From a checkpoint of a small mixture-of-experts model trained on Wikipedia: vocabulary 4096, a softmax router.
Below are experts of layer 5 (counted from 0) of a mixture-of-experts language model. Rows are named router (the router's row for the expert), up (a neuron's input weights, with its number) and show model dimensions 512-639. Each number is 500 + 40 x the weight over its row's rms, rounded and kept within 0 to 999. Numbers have three digits each.
After each expert's rows: "comes after" lists some tokens at least twice as common just before its tokens as in all text. This comes from a sample of Wikipedia text that the model never trained on. Tokens count by the router's weight.

# expert 1
router:475536492467503618519555484466464459485466474562581473536484493544514533452539501487507490479430537449515448481481422480454565499459491440522454570544483546459511500491458493505547469469460488517511551463461469392460607569495458471482487637552487485415526485452474482476561555525482505550533500507453489438460462532498588516474482565514575514513414520404506548501503538514484459530553
up0:540453473511455484512489479514565528537553507509525468560498497542425497602552423507480446480518481455555487443530495476482453500561489594478496530500514464492512479513466503490486492505512516469525444495510512473552483488448479557400552492468528444555445495497527526475506484510503552473496468495479485439447432403470564504424529477470523550491504436492490535537532454494520544505502
up1:487541486532528553575469474482430535530521498489467556516486480506529377499503479444457515575498493478584509493609525528526525533534577499573496512606476432470423515524481518546490528470503481465518546527490481483493488421460534487532495530574500501501516495493469468507597527410496478544503553514518544549525500507436467480531539503426542537496518485444405475438519422552462529454480
up2:523546499511489570490444488534415521564472489519498516526513527498491499457523482595515515582500449458586582555525546478529480563561492449453518500593396492504495521572531524497496526490515471567525505423515496523478485573547559483532489558412509469518427528508452465440555538487436501467548511520523431510471538527428567448485559443575539481531551505515506510549534502490479497495532
up3:513546482488471489550534410543466507447414510430489511480515502499525497485460501511460454518503523523483508481469543434468558444478468506458434519550523475483581497467527557495532525528482515446587434488475496497464479506432484482544473479472557490402499521516528425454479497467517511538463553592457502507502463494504471466471621497521449418533500532502558477535477522519489553444465
up4:592584458494501607449529481508476452495468429481480432517602481544508551457489508460508490432482511572437521470538453506480554457496501511520489477508457439541436416490458455394517530543496422535463489494533466508543471453506480516453522513490455483445479430505480449527494444491513541526510543531492543492542458526516513483561471463536482416497554512474514508533429483493509539502488
up5:461531483506510470550505578487461501558446489444437547528514528538483499482509474553492537561476492531542432578546504448492482535453556482455503526516545534525534570588451549453479569542484493526538532491578501500385464470493527464511529478485530451503477460453571503499495599546452480482487492466562480415504485554503534498573477467495499474513571504416416466468482479503465490489548
up6:502470415459412486412530550503540544444460531472475516477555529511526484557522539443508484461592468473426521491510506429549553437479509427453481492545544506481469453463542549394435509547499512506502514562420530485446502592494521429548496495471488558464491504528539468488537576519478495553503464600467512476511577451481446506490514439469534560496507500499492409504438498532514473538482
up7:514468476485486463522389378427454468454471541429466548496508513513479545518546541454540469459559434491552520484584526534548479486539492569480492525544567454464516489563503491477444486445446496479475412478523517544452431497493565501531501492517501466508469496457467473480502494552485554483513491608551544492520460431523441444491524521497467572526532470486482582511470429471519536564486
up8:583526511561568481519523479446514521485452526528514455486553497554529480485529545509558515521465489532507486462480545538615523451503541430525502538464527424498497486474452602521466566491477541484430497523531554540518450503506528459535504487454508481530507494566505507384469499506502517521508545450501486450511444449518498438461471516539527505454526534480463466509499546541508547480527
up9:523578514514494502516432511460581536428440457503483499509512510537506529517497416468477553489492539487480506504534470494546520503586466465499498498435464453559518406499502491644539539396513491528511497551488461503508516521455492473559494488484503557490456487511533464503510502489560406466479482506515504452500422481524531515514570525517475440517571587469529486527460560513531566457477
up10:553487504472496485477508464548451499557506470456486476481525477509496505453526507471486563502466570508522506503545556419551509528456454492561530489478470547536514525567455516531507448476518465466473484453493478466493438495500509536526485523474517434519493583472487534504572568447447536431560520542530485522492471524408474417470534532526499564512508475515491432527524452503525557468471
up11:523536583563491540548556468517511555512472485440487482460554486488512510495503390495478454459475505485546469514470449503498466496456468484520575485467472440546471501531454490455468561509497558543417502532444464533513456456486502489540502492556437552560415476475467551507485549507479504578470467518426559476444468451524506555503527377563513454487471465536498494477530523508505509463532
up12:436563507516445514499527464403440458449391496463505481509534529496486543488562519484560467625577484467468478568502516429514482396612503519448533514467492438520478516482499448428584580409549543531512472549494572491495505489416573493542490528521482490529522442529538431508506498458492458490524581476485437553479517461532475499510517471437500488516513543427534536506496449457487514497561
up13:423570488522513524409575500444449549563538555500518443427538431486504533471520579544512472494504440519461514560506496460473439507508483392537489468487493579544466448486482506502514513508478498459479521512514518498528513425465545571521582480503493500524419485455518516457442528479486454433494624502503437547549515498500478580523529547483536438465505494495588561445582508519502504437486
up14:474495435524518444430511423490502544501503493486487476523556421529449520448543573496460512541506512481440425505490505529497463494506542525481481501438496444535411490429532496458503513480511498469501582551524544487519500501482526606493585506471494550521498526468479425511464534579487505526415539460581465584500487443501434497530529440538473498598561442516559479497486482470514590481533
up15:483461443444572563525450586511517499534471467531517465532554475530498433581484464504495525439546471487513446472463456462486510438477482493521469477578462414477447507464515490436473538519465456433601504507539571508505469551464513384478486475459392515461537600506511475501487553529522527548504530564501494494528510475490493452539502464502507492492527552510497433500479512483492555514444
comes after: " (", " D", " \"", " N", " V", " E"

# expert 18
router:493509449534460521488468514432544536531502511475465504494489527467513565452559450504609506552452530478534485520488476482548575540511491492516549510419480467486457507462475496508468489426527466522442476480573501484554502489527555519467473475519570504522503569429540546466475532507515500559472536466483509537547508531534498489469523539568526485497473492526479501460596522482505539504479
up0:459499491442523536475537486361469492451471463432521529485557494521548478528503542509533523520524443533534568477450548501451513459579491547472485515475484464471514481563500478454533550472365435548574490528540505454511517562451564535514494480538502490490561497481580505499427457453498526462505566537522483504462515475394495383496491546467476462440480471548468613488498531500474561503511
up1:513581516532599483538508509503549520450481504520431516505521435506541518470499586503565530484536446577463573511592469469510503497514490486514532477458504508481408493510459534541514539478504528440468533521484581485462468518547435554579520493531507507459526463537484560517451484519503495443466518550552483529539460471496481437484508465478489469377557522498451452499567514483469465442539
up2:519506442465591464530425465475469455494487509549501474463592537542510489564516496495468489575531492501506434501552503474464466460474515481534454492473520485479531547537402528532518465514465481453528471488490513576449448583474486507566560590485409502534512437476547456462470498525534465537449519417488497491527452493459419503430568453484568560485503537500530483583488448469598466466491
up3:575404546550485485462537488528411578505582487530496593460528439463464470534523497479461454546572509562488588505523526533565396515504553541511526454556508559537490553496547495521494410555541507533552532537453401541485497489472485521512520495498523473562516495511522519511524467462551511406476455474498471530481462494442466516472517495551602475519578497508558473598492454505502554525500
up4:504492503465505495488518438488489427455419437480581550512528462499491465542493553501536508461526509512473602459498504507459535467506540539481469435510541516527555517475478493550464524491546518513509566443465475522561480522476457494452565496480483535469525506439505438501503490477341510518548477540498579522562400454522577461539486464552551487526503500421499438491491517472501462430496
up5:429457565497518515546516433541507456502502515453488475557533565472421472568499461456536495532472378529580439513461490504491521506488529569524487464464486536416566492539545580430465515495478465457481497466500446575503515487539507548552554553572541475553461515461484473513525507474467460508579512499511572419505431453515521495472400472490501483452548491485473492512528454539539497521509
up6:519505551584509576560496440514521532501512422515518536500592491474505512448459497477510509508477483514506466538561438540531500443511522516464530533502455493497524427500519471463464489575552501459453526506510470445492506512466442478511567547523557486457495494505429464435548547540462492478458482516509485491431436508486482418501509465504532496524482596477466593486474505506474470544512
up7:457534447513477534508544551500471465453459560491466476544552494493475523493515488469464478493507515542485538511507475483488538452562502495537438491564502425441502487527396515411539526482504452500499462447557515485520467548517554486535511537475520525470457561481507407467442562543505515471501461531487535432478476458489558443462455440479481540462447483469497560516537539507510553518468
up8:502556532475525539481477516503484497501523557503479516515536549520478578557529563579493514464428478544462556483536542544496448453465533512474544536537519489544509499513446438485504510525502535478487589492513488581450526503481509564539562423470409599547522437532513508614549530492488513435517494478524546491437495392541469494601466471518545507507508463494471466550466458478506473493537
up9:502437507509525544544477521506483384516491499504465500510507506475482584492492556502536505421528499534400558525473539574500431485396471503515491466524482454523513430554405467546525476490469510474552461479504522555475425504460524545522513460387482507503472435477474490541491515401556498458521432488505476485505521507477524438520565508529486507420441521469460515519420512483527444449507
up10:622490544502549444474481481507550549532523602459482474504510535475506514477517473423437466505588489586500512483516504563493429533542531527496400434547472452423533513500478485471495535516499535441495518533494487508512515587454498562461468463581468475501436504496535441456466488422494477441463494476533458408456533503511457540507519439454518467473529482477472505469529497554521489495505
up11:573508468473527467559475464484528498444532459497509593513487506514484463487550485522469517487514457558448498540495416578464450468488571523468471527511453486464448485506429533480514467497522486513552551458421539592451449534506545530597503534529527480467454551540516565522590542500457495417429444525498581468454486435461490441488503502533506497420519434511503531537443447523559509490422
up12:503480521542555494532487555498560495510520537484483458516539509544484475469442483462465504533549555411525475497568434493541449422518509492485483445541525445498520509532480483456443486503473550514503482503582494441480509552534481457457542476433530444516490486534467484550420500462494482455441541473530520459487463493502473533560448451464502497500536426494480539428484529504579536534496
up13:435494527492494503564508497473439452433395562472541490524475509491524515497494428491548446489533488466491462470477511489527528543523481614492522477471528580443554518516500509524441436511463483506480435468552509490501549531492498501556578593513469512502516500470476467474561472492490571499518478498486530460455446522512548499513426471481531522496431413504488488503461485540513478557554
up14:486526543430487441462497549506480549449518614514492526458486567559513536406473419547501523493474458483472519469467491496504448469483495474535539453485529605569488577492430493450456590511469485524555597453514562539460545422483477488559533453484468538467460459493570494572465494514468516473573579504504436476447479449528430476482471465488455528447488491484516469502464508524494547510493
up15:526548524506513555552436539448482456505443513484500488482477567543512520464548469528487481491454379535509511532519546549480517523490487483443485362492428534447511505599513500447493538515508523513504600429511550534421441531465595520525541441556483495496428467482593548479565481476451486431580445505469467481475508510482482487510468556527475477438524476465426513569514461513528539569464
comes after: " M", " B", " T", " K", " S", " F"

# expert 14
router:497550446495498530540478496508548579542510565502485440495588562556429472428499482526528490480537470548569464449478397493486465443514452502524493503515526488486501474474390487484435497532521423497474558474487432490497521522491462454511557505471439483459473485452449530443520490475508529540519557521496569408437471493460512480538457483567479552513483591439436478530413484454489436543533
up0:513472471521432528531503518538474533533503510511517545572489511469484519425555590506495475470543494523518523500503508517583384587500514506514450495507519578498491487535495530593463490471423546567571481504523500501535458531485549553504424491519576532569512496462526506495469574498575478489511478482450509576502480507401478419544465458483444446503462454572527471435482551525498482545530
up1:492548540429469480500491456428506533535465459480539416495481520537422517455588492502493479518505513508486531495529440429514463452520499488510467616512508483522397470475515544505475493562426501464526519541479474456475506485518473511522557552498532507536507480498497470482572591518469494475462516575577474479476473438512499448533564512498524492501502488558483513522565527475521528430511
up2:539500555484598467577482521499450496521442539494497568486593486499453490490531500540466456474540501471534464556498502483488589481467545489520511509455519520473461518493536451551536542464532547508534482431562506515477513565560502567484462487587525487441417505518500456457451453441463453544511474429533502423512529547462489548513472519460540509512519521461470444459536470481477500497510
up3:484439457557481476499506456517527465477423490436571485482568471536581539514529611510473463499506526538537526525470518502561509513570555533503577392517491580546546495544511492505561508543503469509501493492503552500491555534427526543541509504517527495473493459511573470490552508485434463433489488470541515491464460496478585495523516471456494541493477481526462507485458526543518552511492
up4:498515487534558473438504517404436539493442567466494495439477517487534510529531526467508480528513540459548524497529531480525462518471519487546504530495473489493500426585510582508503503599508501462517424465507487507556466492493566467512536441512577561466493489490442457446432494530556494474459502526487533487505587477445543534499489534520523544504513522477513521516512490571500593516481
up5:478500618516537520552478476458492485523497534447539479413462539545507488489531564540492483500512493510473483542514487512501468420424443440504498427467574601494549412536458533445476514576545511491514463524501578452491484543524476467569503477493458450520450529516573450465509513466519548503496476469479538516510501515536486564461492460423516473483543495470510519511528417546541498517521
up6:543515507516440453448587389458515548590492535445570508464439521509466489462486520450536471485478521531556501455474512506459470449465547452496449523512501593515526450545422599484487458547482466524581496487519530474506496595518564441497520505593484456476460481536524481514517606562575555424508454458509519424487466481566525577490476559431524528455485522502492581448521481505540529497443
up7:469522507558427516501459481434464448499543516390481512475469457433466454549555506500536476603545482557449497543544455479545487480471599510484501496485538463528429545514538557496501453537503569502476469535565541535501523542494486563448512471557502483474479459591554512543538560537506417417468456494518557489547479549447561467597496511507527498511562470501511555527553481530533452504504
up8:525487554442449481497555462423507493491470551501509431542551490482504465554519521498479545467515469468547565504521462575461414524534465441513503508509456508503457444578572470495519503518419470498568428508516472507561534532413586526500484534423478441510500530461492494540483395524477518411469443493516502483497553490533446515502579536484477520509489465442431570541485469532514520497477
up9:551457451588529521465471408509460423517448531487549442556489490509510665520486545512558470554511517435525496480513428481644572499541465498455507500500543502542531550525448500527467531473473519450460467567503513507491492582477522525513536506511540479496490473505493451496505493554427525433450519475553491488488440496529442499478520507501506501540470515483495515443476477485522547407458
up10:558513465547509528501449530501454485462546464478444536518538514504491579522555517475473554585523472503504517554522567479511534548500524445436513433545507568416540562496581470490509580497504638537466492493479494538551495476457517520506515550563469528452448440531540530556460463445449475463558439493473464460483473537542555536409526432507510470496545485498543597521518539504513565348437
up11:453533560451471477484466553507505473516512424522460465500473518533456499545551502473503478516501498516465484490518462485468536440520539494452557530469521550476531419437540461509494613436483490456524499527523584544525545486487459520501518466522457508479499473505506492491541415586515485520456512530457587512516452523512504534488560561489535501529494532479492500455595539477482565422557
up12:513560509460537501518488541533504496544520495513502512488515478545447512466554495488512496452506523479536508562510453560446476504526486540555431549460467430425419427496517559481529496449464482472467476431559496525513497566505468466469535630580458439490438538470470466476490540517451524453565474519427472500412554409477479539462516501511517510463562581519499546491423546488500495510487
up13:456487474519461444418492470554530471503478522481534460518519523521507614430498442450492463476495436472481521508499462502510486480486454514437546412509451511529493505427562402510504466468519507476485500495544545522498528549488512506559470541535472539482495533476519475510442461600427508558550473537509504452538525556508490570539480425511496493459459530505526516514597489480474513407485
up14:472535503460474474525577461569451436414517394457452519498536434482489514551503560485510543552481474470479562480507500511497532469476471489437442571444505444434479492463529511566505487496524489473529494502522504521491468545484518552589515510525475498525509508539536522556495501509481482543496459477476480552525557453483424453546542597462530491504556499451488596507499479510490561545569
up15:497530497495535459538496467465525375486468441470545545539475490519447523589487494446484531463516465520464614536549500438472490514515511485466456462521490535485491592552586459535526545495443559459505497517510475529531473531516449529546512446514462509461481468542530488534430585545538532438521451513521567497508538513467509531550436554445512501450512520592521482463475496518442472467458
comes after: "\n", " |", "\n\n", ".", "| ", ")"

# expert 3
router:472452485453574501516523522488491459512511488504489509530553490509470527531539561490491498537413495569538470486499503530512419547492529526432538461507506451516545491546526538488416581579424570489440516492544505596448439458541494502507500456444539424537528472497504513520530521509479490455518503477598536521476514460549496517470463487445465468441479439518531454517504412497478473532434
up0:495503416515465460448435517456522481487523442487511514464492501537441446473529502456495535533607543505521475494506534448492603517583476510462540513435469570463520543542482504492469594529424528583509429501494580457497475497483462485519534513494438519544488527433578566468491425544474512506467442470465591494429455489469575504509482488551468513512521413475467515444512548428473561547516
up1:512430462417477443516506510491456518479512400524508505491477522530479446460500449447459469452567435527559505498499490506484448530516481465539500409520499535440519455502563479462528455514511497537524493499497447427560468539473530454470496468557492491487536485494575543463531462465495517540483434511405469526522563471502497487438510424526480517528540473494405543520488536485492475610461
up2:503467492508439512514485557540431424492460442478506421442484469505524451500492541539511516469565483479545573561530490507541477543533550436434499499484453491541525520508512480504510552547505443534547575457508483502518459524466464536489537478508533486539591536530511502467531514497508467541490507516439486524554449457457487476517540477526475502558511466437476505492530516503471489478474
up3:486514447502476533584536462435591517519545523477479523584523549500519417480558511445539556472500546510498434533473547517501513537512457506523504527423442399447550473484470467486483583498495466523511407492522595498559439494527532434532453494504486544441533524465512577442493442448514508553502478479494446501462551506537559511532472496515502494444486522543547520532508576532466481584497
up4:483540501568522468457500495461472572477507530519483458436514370513448512518536522473540550468441460591503539470481450532541529515573488470511499535394457443444458547479469496471496555467500496560504503552521499526463481515456479557453480540505481494437557528578467507503520577530501563436479486541543484555522489492500471536474517471480434459477552494513475455484392537562504528502517
up5:512524486456573554477513510514439477413444505489546420537491483546478486484493475446499476478487460496508542516529498468563506485520524471494517496492488474479455570431482492509536424458432545489513547521457466422493505478550515458482491542501477499468518504482443495560472494476474463503527488520537466516456451483451527445572473489495527493470507594608496451491402509450530505564467
up6:524544516512499471528519521498576556541487551462458487435502485472453485518517510473496496484527482568492492510451506527503523494469553570564516511563578518527507451492505541577464498472577395594482533513530496504524508504429538523458553511548548452526437486539572526492515527450434489528460444478483536456464458505495556508499495484552507502487537490490504500468490518541503477479525
up7:590465509545519512457562549515501555510543577427486446518442454567527479447535557449543529466479480536544504571443462477467556521550560406560521495522453525550551508448501509486520474512452455531527420552495538500566531477452531534502535519551577486530478599425549519389515515494512535468517458560407467441465442598460494519471463471465543471520457514525554536549487490544560556495487
up8:468565514489600521502541535551438506465443511495397484522507508516527479530513523488452508600549500537548509491554476534509497469590477557488500469547464488509415587402493449447433487527502537535511427541462484509504531465495537515481449549516524474505517525499490440455536502538464461532405500506483487453530388549496489508514521478535498475543575447454493509523532506471502500463492
up9:495503473555539451519468531567532463540519458511459517574476466517549600482518495495422530444534559527488516513568540480534489530539437513462522495520497430487419532461525451513546554539546524457514508540449487518529487505478491505547511465423509476486494452464482525495513509447496521451477479458523588548516465451478505518453559491541477493490526459554486461518534480483440519433474
up10:461489482509540561524403521521502622461491507498439469530515514527484497475526484602530495468534495488510475540494458534553494481532483417429496520581516574487502494488510493496431497490482483521596504540508503474492479469428450544512576522474529547482485476527491517458543550456526514461446504480498473405529442472469513551448549492514517565491514500415457518511503454514529578555538
up11:481446437508463457444527540511512432544493535502435595486574569571509493528487543520467467490507497529489549499549483503499457507544491472528551453486469511504488488536457496468465486527524477518546486503477452522505497603483525568494529451505489562426471536404488492509470479546580544437499494477446448546484574482506533519461515455547463603503468475434407500511561413461492511502483
up12:463449535476532511483494450497488568505493478482566426509534477520494458440500524505525483524558528533505492491587433431484466524451523447528475537501539575523468527468496576503459467490508465508479530547497469513542524508516533494541553526566508466515538505529561464489483574507469519537449509479536426525494488533450461518453556508479551515520519503502448498492558465502572572533465
up13:545557528538439523555524511462458606512453488537524484548457512511520462550549444498451526436542464431497521498495458510524524502495455459535506479485538475489496485576479561403475521451564471565444491508519523510465490524446556496502524474526534434451511502433557554434502490491486476538535545505447536410442485494507502440464480429554536491568465533494457511446526478483530497429514
up14:480547522523503524497532472539517404485438493468481411481567513525522552510517443523546494471494490557527561487609431490538464466519499532482531469462520440537463534477492437595410525516510427494466502515538467491478537494507454566522527484534497486501491457453552466488476462444495436541485492483507471571590470560499531513436527470572512444513508457460447537442476508543470511504468
up15:473511572508534583513518341454509517468501545480474544532502538510577610478594537475574500580495594509433486552492457358508546500487506472440504526447485494513494483535479469516544482422535424488461441541544511539516481546529489516518405482586522410478515518491417527497562463488514537512464453510569532496516424467474488509450483508561504455518523533506484544416525417552462548530520
comes after: "2", "1", "9", "8", "6", "7"

# expert 9
router:534510544510482476507532538515515482498426454517533495565539509445412495458465455518441526508524425510445488420574487535450519471453478523537489413538547561459503530487432450408498499565494431519507468497506464491465494501428480479505522473538451485597552560541532472529483547504429477522414461443513483452521495444530502507511500433480525573509531453492485553577579538499572455539493
up0:515536509465495512434492532439493408461490528508461440526572480482547481504533535464491500533529528523533542478470534596534456497544548474500540536440486547477504459549532508503461571532520454566486539494593519491512475483437448463519501533480458522526455409533516475456456511469519466514488539459493501528536488516512506541534615496510532506486505457503522438468474511540473484417446
up1:491422604500484544501515434550505459427501423505526418521517619510516462491540519464517520539468501527563512543524477501506581486463472485546434499462520471531507475486515501508451588498496469544539476510534528504500479462513513577498525538571528471525497518545542468452490452497477524471445579481437503539440443459479516492500478446520514549529508472515550512453514521475509506529532
up2:464507557536487494533537553491586505488498510531566524534536484566448448495517493473506463429505481497501461525481464552509496511564482531504504524466474428428496497655498522501480535502464526433499580511556531537488464491565458479497564523396461449532504487573501523481475533436540558480424497477496510530452539449482482478570440529460518502460536498494469463478541509545514533514526
up3:498444498432527552535492536463477521564491540510516476398511473502470438439484525481479502520504559466531530450598388475499446538547482471510470539551444494515454383500416488475408527569498535564530516585549509544488456431494495524430565551504441473524523461534526486522488531517500474376487461502444475531498528522469492466557489472528533432467503498460466504418506459481528467536553
up4:504547601472424418543550498496523499469446538479519476507589447523452424502472523467432465488488507516503567469527486509515464451498534508488531550499496449478489509479506470509504486502495538441530596519521478508483545581498475502487498512432446488468517476509525518560488438474493529496482469475468499516498526491465535480515470522486474492505519510489513477476529416503480525554565
up5:493515437547458494448502540528506553424515485458497418468493507497559553459522529540541517471475567521474578566501542477484549489483499472443561482485520476604507475556530450501450487466512507489528561546470544494516533485484496488481567497459554498481481474489491498548474453494521504478556487546499511494446499504459515521440501557529494538456536502535516482487495504531514518484505
up6:481447488509572407438528554533484482507454503464517498525496453552505501561551530493506479522501526467540471495569490487508509557517472505475597485512522463473523473503486507480462527437508516552394570463518485544521558446471498523547509454463490545518376528551511503470465502543490579522478457544486527461530505515504487496518539455463482465396500480500640488524515503488456497556455
up7:511511436460516503430496434505500523468504463488457497517562521545543444491516453479502481502593419475474531464498495528502530507528439529446544475451526450466466462521502489521470517516470465517438426473535499523486519580468502488507534480532513558441518543488456487369496473474475508514579557526500502511516452549533495431480504534457471482507507521535503426517456436492546501573514
up8:494514446573542524445493480511502455515541523553512463464514526439566500521500603491536541465476491501503527522467513455552501517502480499494520578438453411470466469511546511516533468439581529466547479491507481474551495545525471552504461524419506563489459518490420435470526461482486497417569486523522502472533509492521484459420471518485486478408436495590546445451516383518442480514481
up9:458489493513454486450512509445500536466518483458478432523463536518492397492435543532555487452522543488536459506547459517494471468493468547481501550492616506564501527457482515525457516524521522494403378508493471492493487485519494482436465492511508573498526518442473476540477457564433452507572504573581571565508467504526530473507536482491422465488448475410451521511452485505457449503546
up10:590486489541508469599436538473540481555487469454520507509540549547471453499459491511470465450573418498490499415510529538525517449512501516542483413533460505560511517541463504523478517442506532504607487506504473470530467481481526546473577513606502473457455475528532511550497508484584479482535538484535516474495447529423584425439589380508473505469509473509438508528487506518528517513449
up11:454502472541605402495593444494490474501511502441505538484494500485498542467536553414492459519534510490479539503446573518479495513468492524543521525479504453504463563437487535550416549576493587464575521493527555529598445469412509491564504496500546410489546499474511518497505542478535455486500566437516533484444531544510430440472508461456485478518572561507462519456490488543504512589507
up12:475533548458479446488449537447515473493495548482538500495495490481455513501470435478529550568493489545474500546518604454499541487514593477416518535530526525511492516493498545461516516488438596511482488432564545544535481409531524529578485537476499511474444511518480561495406551456462519515541505544489492500455589472525473531536532461514438484502539493491498527507486535497569513457585
up13:543623507513546491435530406496515518410475540448475452578486544512496528492542574547541516475537479467506520514496490469527427474460539547524494527539515512526530462442503406525470496484451488410497485487515541538567524569481556530483522528455438452552517495515539495505443535489452520531534484496528499493460467504484485549533517470482518539496538493484492581475512531471528499516534
up14:434417460466409576559505548500490580516508514499499420430497537501523451466476530481506493502571581526438559540431453353487493435492528559505504456484541559513508497489535513543524474481514527416545439440529535517518477505518469511534532451537578579497486530487568471482498566506614449535506535573507511563565527467415499542543591508517571513539435452462478519470499401535504439506605
up15:578521428506486447470543497491458571509462519526462490535534548490525494545430593510464468510489478535505468514511495494543505442525495526452558474502464455473454473498465491513481538522479515421465459490518515525461448558466505493484485519418475512411549561518458541458518524479478527461535456492565492494426541493497454407450535494492508516433497495545462506522473452479503482561578
comes after: " |", "\n\n", "\n", "|", "===", "=="

# expert 17
router:475453524512479561524523523527511503511487540465580500474495565459531478526461572486475513519496484482505437487554483533531579416486543522584534556452514558553554524567498501582492525447514492540467526452444511459503536465468525522497504560576550531475532518528589436434456463473512494479533496521523427501587516528510563542462540508439510478560489528510490523483526505485473447421518
up0:550578498520479539478485433453467431479510521406484580471523562552526488460487524463470537546462532526431394465481482439458461469514455458456480564541462411436533493559472508494467419535479470463426479415515482494546505477571506455517479573451507479552408528465574486503492541455518456428531542523436544454530511522488514486433506416439504467512475505536518530452513548619544519468594
up1:566557504434487449462482532485478495484446518568509505578459484516499488498506492440498440540441528557537514501577466408506549527470543459458472506542448491501469486487513499501510455483547461447531555416510469507521524528476432530457482555509495482488538563565452439525554551488578511532500578535491461485511423523464561465507509481447478455522573428471457472520516523505506552508559
up2:483525479501515459498484499503512520574528475438499502549495469536512580497514554522470507546505583473485435522488445478459518516535503476513478571472486388496454443539445499428482488448463442472515561506538499511561543464511489438484495508527526456513476499485589526472444503531461465506483428492519537519478464485509483444516516451525462432449512449553500518442521524455506501506472
up3:545466441522459451560495478420450442527527513529491508520537498523440504539473484473518512436469510456505560491469533506570474527515502556432513461542530516565520575473540521436482485568522426513417473513575454533542488540500525542452532536454438439443512488552510500512576591494502512425531461429492449513469587475444479456432378460453509536537506486476537502519488545499491502551510
up4:544589459437476571451455517414544474442457487478497484488587533483463491497509482548518493585459393592548532567556544513527517500518544465459522452540488385504474435510433463468503522508490505451500519422555531521496551428546542552565488511485531469465512595467516471472433551511512391612530533527490508474480463441552499503685463501452491453499452491487515512534493427501535555514563
up5:529481564494521578533515479517504527517459433542435474469497460456454498481533460465527514556491461608489521503537453431494550514495559532477406503529481506548453513506481499548518461514529492467566484489488484482493473410473497488496508514520490480444493458495481521461455492466447475431495559490482473532522527524475510439530433470551462408541513500514472587478531495456516417533500
up6:448466447509489497523463545438516482508489449551431537553489463496474463420517518583500532434557560456512493514522464517570511553534512510501591473523472534543522525521460465519491534506475543503480496490523534506525478503465457497492536427484490488525523454607479496565446539481520523495483483494535463489445439499497497495545486507409500513456556535547474496500458459460497522529442
up7:573522522470486479553526405533438524505436555529478488500495515533502513465508494473564503498456500547485590573506523459491503538569553514450526507484463493551495429492475468488477457476490532539533486473539548490466441526510569567445506463520476497408515489471505443486455577515474571540520522475477567486524505492448491490510489493544498478469541557478453551431489438459505563535523
up8:537514470465482561485451510468430499497492598502528482433460534501458464455494487539498516521458504517523490446492484540449544490495505475483564487532462476581481472560495502436495507535517505556555505500476462472424529489553402515435509461509503492494525559513473470464537513531526472510487411495488507558503425449487546525520499624482518492502518465535548473479487558516471503441547
up9:552545449501507525492492460520445529503513430561527438526488505528530507532577540528493493511507477475506506583470426439495512493509489533429403488525521521538477545523560536518462458514497421583473497465507477506448514550566473519488540625462485540442494471534501477472497514503582502499543408515447487432411508461464547414493538496546493537538552457420514535527474517452487474488451
up10:558502444524620550492518493489432494463452404542506435545523460445536467434559510451494505446464495625475452519444459521447466510455463458473555519436515532453460511518522497466516534442468502510475483444523489520509533506594471512434467510530460506563423534473492478427510552491499538558481504527559464470524498482510439584519542512411476525545487507479508444573519538532492479539457
up11:574447571564520486493472434464555531421462503492431459411504515539499515468484472444493533540626493529603465465499485469460536457566503446525538492547548573528505452509460515457497470513471541502477536467459518493443514485416551500485552457646486552539486501487540579542539484472522559479514482491536472533498466458507471491450530482474566523492512453483492443514500465469460565484505
up12:490527518511508498439475517492565553460502502480473479499494483509542477442556504480499503522504503475550480493520477441515473530511538482506560510472487512492518542507501434402460466561438558472521483418554505578544469463495497512556467512507437487552467443492546487625467457553497554450450476524481505498495497413483460541473455450464505522540562478509473462515470502506524497497559
up13:494481497499473576507509554553517532546470472455498509544481481492450500471575453477454520505496553469539508464488535508512465507531487492469475525480416518481550548446504474490525532449448511496573533579555516484549476511574560505488496534603432523458551513551516538470560575547535407505552448449420450466483512496495510475547549448522544512481447481566452499520473556510526539515538
up14:496535458451451535444443484516446552544525502483439527492568527486514498530537466464561533512519403493537460561538445453550501451501568471404421501551513535492461465488502558513483551487482493497587480505431527509490533560548452553480510480571456462396539577500569502532557493539480525594477490504482449465522508457493542570542566510549472476506504503474474556473516452546486503480493
up15:510530500479530478417471514482476481521516520475535469474482450459482461464538453519409498529527493495524562510587527472529455505481531553514503505504475516570475490531557483481528481468577511512524512513541481480475439509467528520539539558558457436567572492468555509543532472513501528475481536471459441485438461518511503570542519523529530485534565473443498453534512448539425583509541
comes after: " c", " l", " d", " L", " p", " C"